{
  "num_hidden_layers": 8,
  "experts_per_token": 4,
  "d_shared_expert": 0,
  "hidden_act": "swiglu",
  "moe_layers": [1, 2, 3, 4, 5, 6, 7],
  "router_score": "softmax",
  "routed_scale": 5.66,
  "lr_router": 0.000657,
  "tie_word_embeddings": true,
  "optimizer": "muon_variant",
  "learning_rate": 0.00549,
  "beta1": 0.95,
  "max_grad_norm": 1.0,
  "max_steps": 7975
}
Below are experts of layer 4 (counted from 0) of a mixture-of-experts language model. Rows are named gate (a neuron's input weights, with its number), up (a neuron's input weights, with its number), down (a neuron's output weights, with its number) and show model dimensions 0-255. Each number is 500 + 40 x the weight over its row's rms, rounded and kept within 0 to 999. Numbers have three digits each.
Before each expert's rows: "comes after" lists some tokens at least twice as common just before its tokens as in all text. This comes from a sample of Wikipedia text that the model never trained on. Tokens count by the router's weight.

# expert 18
comes after: "201", "200", " |\n", "199", "202", "′"
gate2:476482494550466567469453492513507516490530575499515553521509503506388459477500483534476520488433469517510464521421445551587557505433511434507540526492530466520447469482496578504425480473484533496538555462474506463531507521558472476475459467473490467532506557521544479511439521465547476474508598453565486550502498454444468471507470505545498538507466517542458557408556504532503521511507572447540577532517381540439473463540525488438562528455447491521442434473492465489511509426508461559494531556549526472481532482585496452503477503479460519473528442514521495549501504494559511485526574553479544485504501508475488459484430528448458495520455402518495500521478490507497400466443550555510491458534517552580547546464414473540483450475485526489507445523465454548431456561508491
up2:488459524509468463476460492478492544511480535428559528525470555493443475491584468453522531545485532471533507499478491486564496525489478471457484490495533476543513562482478561443566488569468479583568460456493493529524508449514559522530468521588522523487507521487484538519455445487520544550461539505498464513496544517473538489472575464432509593524579562453440498512547470479489599481493491492469500503528511480429454421508504509525519424509518476511439562583527481526488526461583453397544510411500525491494580440485507491486472502484494485499525518522450498484564506521507529505512497458507497477530545520493444486551564539509496528534498541432496448470564456510524493543514601452505545468564531489524534505535413429448521446469481452380562436608548518487477556526474511
down2:489530500508445531560534550514554488545528487501527542527487492477560437466484517429513590582471510446509448492519517477485495531414466549555586511457419511411502494482621489530498558501477469513488477484517449470518545513519484473546553520456486455454578550560497483482493496517511503488483499450473434440454484542553531513455571543474483480475488504520480470511541520496532496457500478465543533575474474500442480547531468515464499462471497457517486507491479474579543491487461451510503544559444451439481588478492526518413547519539480452533450421498519502492434535492427562562496412455472470501562479444486509482497424427474528543561467505585455559550466503475486481586503476496552525533457502547463486584544525493469514454455553518445519432511479558571493498541509528
gate3:510550507478551512495464527506541514463481543514462529551474438524539517529482442438524518427544486483540501492554454542466456479480546474513525560508531522552505441481568524502481555494535535494551517464447493511513507434555522519476500549466537491502551508472565473491457545490467453554420531471561528484508545502440495450459575445535528505443438514568510472510461496538503520503485432499430529470448541550595485524501490513520503497559526509439472533450499515536529468565524421504527452549486564562495472528530468490485544523488496544532435552547548538538530483451565496515477507478474567481578491509531493430458508547574530505508435422506495556515494473462564502462560517430536516461491520457513542531381519463463524464453492469521574571458477434463368426517515430
up3:476526510547521596476511489527503459558434545487506523489513554559507508478524484466518491485492489475425465500464542540518463588517474463524456578538418502502476431487513509501460476549465464424515483483476452480417496482484571504553505493507430481501538498479454502494404550536475622537466441472484469426496478442544447514555432533452473553603503458516490519493482485488522461495570519503516510490451549505512488467507458473479449494570461463471487479488481438481537502411428503456476547472514500550450463564446470559493448500559496523499523476503470488499419539481512445409452450524466502484531494451619513507545567433508494525384521541498471493448565550545526539504451503501518509496513463542469424522474449501527523513528518496541444505494503497451533545439547564
down3:503536527585518525526458527451512493454534498489417520498565477476459576512529505529470392430467518488490598488490490511489501480467565506456538490440479477554526525565486493473483497455519565496486508517491452432483523475520562581492447465469490502578532493546536424465526478544454491460431395501506542517486478535441446481523403532514532474542509546448486540505500540550516466527468457508532542462587505478544543427523486510418416475449480514540454481513557523445498448482436573491489558539462484453532514591490538426468479456409458510540498553529515493432494402435499537514488535527497499526486474572490511460445548567528518447530488547454500569493523534485505504513516495518572514516479453495463458477521516464553519544541456545531485560509542525511554502474478521

# expert 90
comes after: " of", " in", " to", " on", ".", " with"
gate0:517540480538514521540465491410474467478555508512526470569463484511467483510521506512540493560446456453499435494530473519505524540448453500442456497519568568492522525492524545506543470481573582479477558549540521573556471524502456425505463510524572493463421610425545443532500502457514472507479598431485441501502459500528539483520501472479452447501469473521516464536448508506605518511503470578559521497526505456537488509605513499456547509497497525518466531487499515486509510537518460396464531532474532517447531561529435454458467513498434477501534456525554447547517474526463501532500495532485492508512569477509526465482492555525466491495492577409559515536504518551591483534500584515475522490446535536487440532487543489464373462478493468545468434447468501531490500441568544
up0:481472442486474455473508507418532436549592517492477535539545485498505529480523481536459472502423473454542405521539487563536505543493513475446495600466496488559545534507536538497466428514468514478440508534535460555514478509511519490504511528459589484496492456481506580525522485511560471502498590419500531519495449478514596499531478581464447509454446508523497484488510450491530514497462485513566502537501515487533484396465556476528544432505499438467536518523480484515486518468469428498509488470426502491475446549474523444538483549512429540525461449508501527560492538485436520502538549586513531543500478514427473448497527442437533548489496502428432534440582536505493561500530499596476525493506553463483509488425503515424454468543468436466535568457542490462505542443572559
down0:581510514482566542536557576472477519536451503512544518442458481463484445422548555519488483541528492506553509438473523479443480512518401500554512432506462462456489450517488512529531499456530586510489454510539554549429457604538564510499468464466532465485543491466479483555546488550511511507498484564420412476485514520593521469518426471557444469559517464520486533537455506537477469550477523367522475488520556582484411463520513495501491518493471545510457520536440532423494585478508517453522542501545461546497505495525562517557485460504559500581505420491484560508501410589490471482512527523457517535467523527541472568484493535544521524477501529498538460557465432555505546531488484499542500505504530582531489547490492459521498528491529486516486477525443528569535523492488460
gate1:493472523466547495532511457538444531532469511500498504478473441474470494463569513495459486452594491562540495469499490494473517464520536524441538450471536480444519516508527521519491487507540518561477512489590490498428502541488520473584461490474527553512565541497382486430419492462538499461492471514520562520454444423483487540507395448527437483464535510454609544490528477540485522437512508468465505412506516540491459502510523477483472561422496490573469519459518377483506496532448535490445444458529482460434496451509474593516508432519569600505589511480540519496447546535506511515491519482481484548500507481532521498491496547607513515486605458530567462522535560502498524522492471514565531527449466453450462513495556483479528493504501481435490510601514524538516498466508492
up1:533463552451565440520555453502460479341467502502480492554453492481481493472488568515540460497511504437488435507504411538465484564508535479542546515475511510519426515533441494572560531423532503487458518518511460543470434421500472450484526605422517531518553478531569540511495533458505459439541526479502473526537467507439515502478464517481536482502522512494473519547544542500455505522538502440479437486516505443513431585459568542504562517466482494575554493531466487524462520483442492475489482480477501559432512479509477523429425543493462495475540467507549466575485482496513546545476461548502437527472595516468433483519486441511524454482480483544460492514536550501452547459444500498527531568474457407539431469452533443473460499478491537576488530528457439466514493505502441
down1:454511475515484423519521549482453484511519506571489531560508495512423466468484436499509508536560543446497500543539559545601509558515508455493471433518581610493494439543471440451506485513433561578519510504564502474483520431517490519523481510457507524519464480422492492511515500510511494526521463486469488542512534535486438496522517460440506481571533483453475477416492517531526482470458517463455552497501533493591564546469513540524455477536574476469593513533503527587533500503543566493522506519417573453485497491490470473535464461593521465527425460509489501443469559449515531506436488542513466559510536486518519514444502544481517495498443517422510405478443419509501480445476498486526537442499495469600419498520525491504540433457519488540526525499523491508483562454562597

# expert 92
comes after: " of", ",", ".", " that", " for", " which"
gate0:504504529523481558523511519525543465515449478482448570499533530451427497480490494447503512440435525564547496514473489527515515452524476554499426463456556483484507474554485449443487621480516455460549478534538474504510546470515498532464467487601503579497473563507538489455531587546470555499541458517443521405533524584425514466445516501508519494531509624482511530465514536528463458511383484509543476499518488493521561567538489463549611567529468551446513486456549458540475449565531479501528477535472498476410459501469566522506513447468489534565513493461478469496540485463531573437471489535525559435520439496494474447487549533442450448430515477531459491505476489538518572528479471445551467519579504506510542489503460480510514549488488493502475524450545472531539537504532497
up0:502449508500536486417580491488494536475513465435436529489496509488485465475545542460420462526468491584501505476513500457450501476484541538471534512451522485573464453426523479538483457422446493505492453456536507528542498503477519544478550442568546512469480603433566475517572498517570567506534541553567436495505563541481428505526516448516495593559472469539490467489452431503443548445449546468506437525523565554493470463498484433506531599485496494434540539510513502521553500490479473492506490543525487492458473545380476524497488559503517475511498530508453514462538512584552480495363450513527489547519515476467460474501513489477552432448566548504514527480498519478491519448537519536509490467520471449467438512472440503436515491448486479489534525515451533459498461563413503
down0:532467549523533537512505510475507502607473466472494502497551423483454555414471493465461497485561558486438470474503483496548523454527590498515494442572504487459530457489490482482521509516525475435491444570486503518486414490492542487405511541436487499521477557489545538558458520503508458476536518512473476510527545533556452414523397528424464496524497460561528427478542426499522488498502530446473449442476535548423547529552480504555469472492483519510471444529452429502438485510460526502512484476489540450514520440492575489457505479507455533427529500557534508454377461469478516460467499504475545495524451474502510542473474544569493467431499475545518550491507533536525619474489424536511414484498500484534570580509488458565530539536484456515552523512477516514491422533472551
gate1:523534427413440533515514521501475466521558433466481430472502512503578518547523469467499509469480457435559477513454514489500536541429396566579545513507454428463565459514550454608459541524488524465461583518482463547467503549491549522562507536508563471536487492515489474581457513507425487458465523507510510451484526467502444495471475509435541478497522467433529500492506487499492488500460483490548568373446530448538468431485513591485493510461512457504490481432415501526479435471468468568427480492516566450477449511516454519462500481514468510524554522493460494496568576574570515489533511493516468552498500446515533521540511506457438568501517503486593489507500500470476549529447558536500490545490458489508565580581470518482518515538458501493520515470558513477467498463528473
up1:477549443494504524466542474515461491521415467536516508503508570520557481577502462492541475438465550514516518497499479540429508540446491536498496466485471446490496514509511494555494469619509559470464510429512505445521444526533530529518477499452442506511466438517525528457549563519508544502487459482571459440490521591484450488494467456512500431455546503453530503514448456462502517502533492494495523519500500450500471506586541597503438478503497515456537466481597566545535474477489518529468496491530461532541546472473514511500557539465479447530538526508425556406538592561582477479599513518558476397467433513561554483478499496495531450512554477513494505479580430518562502450507426447514546500461463436540483538426498468505557487492477516491590438505521548486505556497529448
down1:410528457431555524456462558505475493507435538435527549467455453478539443502518463525476498523431532493515427538440560487511516557437497535475572569513490544468495493480579581492520446526493530539507441558470504467491487479547443475527506548552483519579463521516481489512489476538471481584442558428507497461509546486542458465516456546554520421481594422496511472503512507522552488522462513501472515469496488438482513537397507492472535449467484492551500578488527583476463479477557486513525502460513447523521535496502483564542528541522539482507481530489481475479507476446512578506522434540530483499478526510424475502470489524479516541492512484497457443552501570470460545485454581442559549579432504491451521517516429513548492422475485533458420472551458508522405492453464573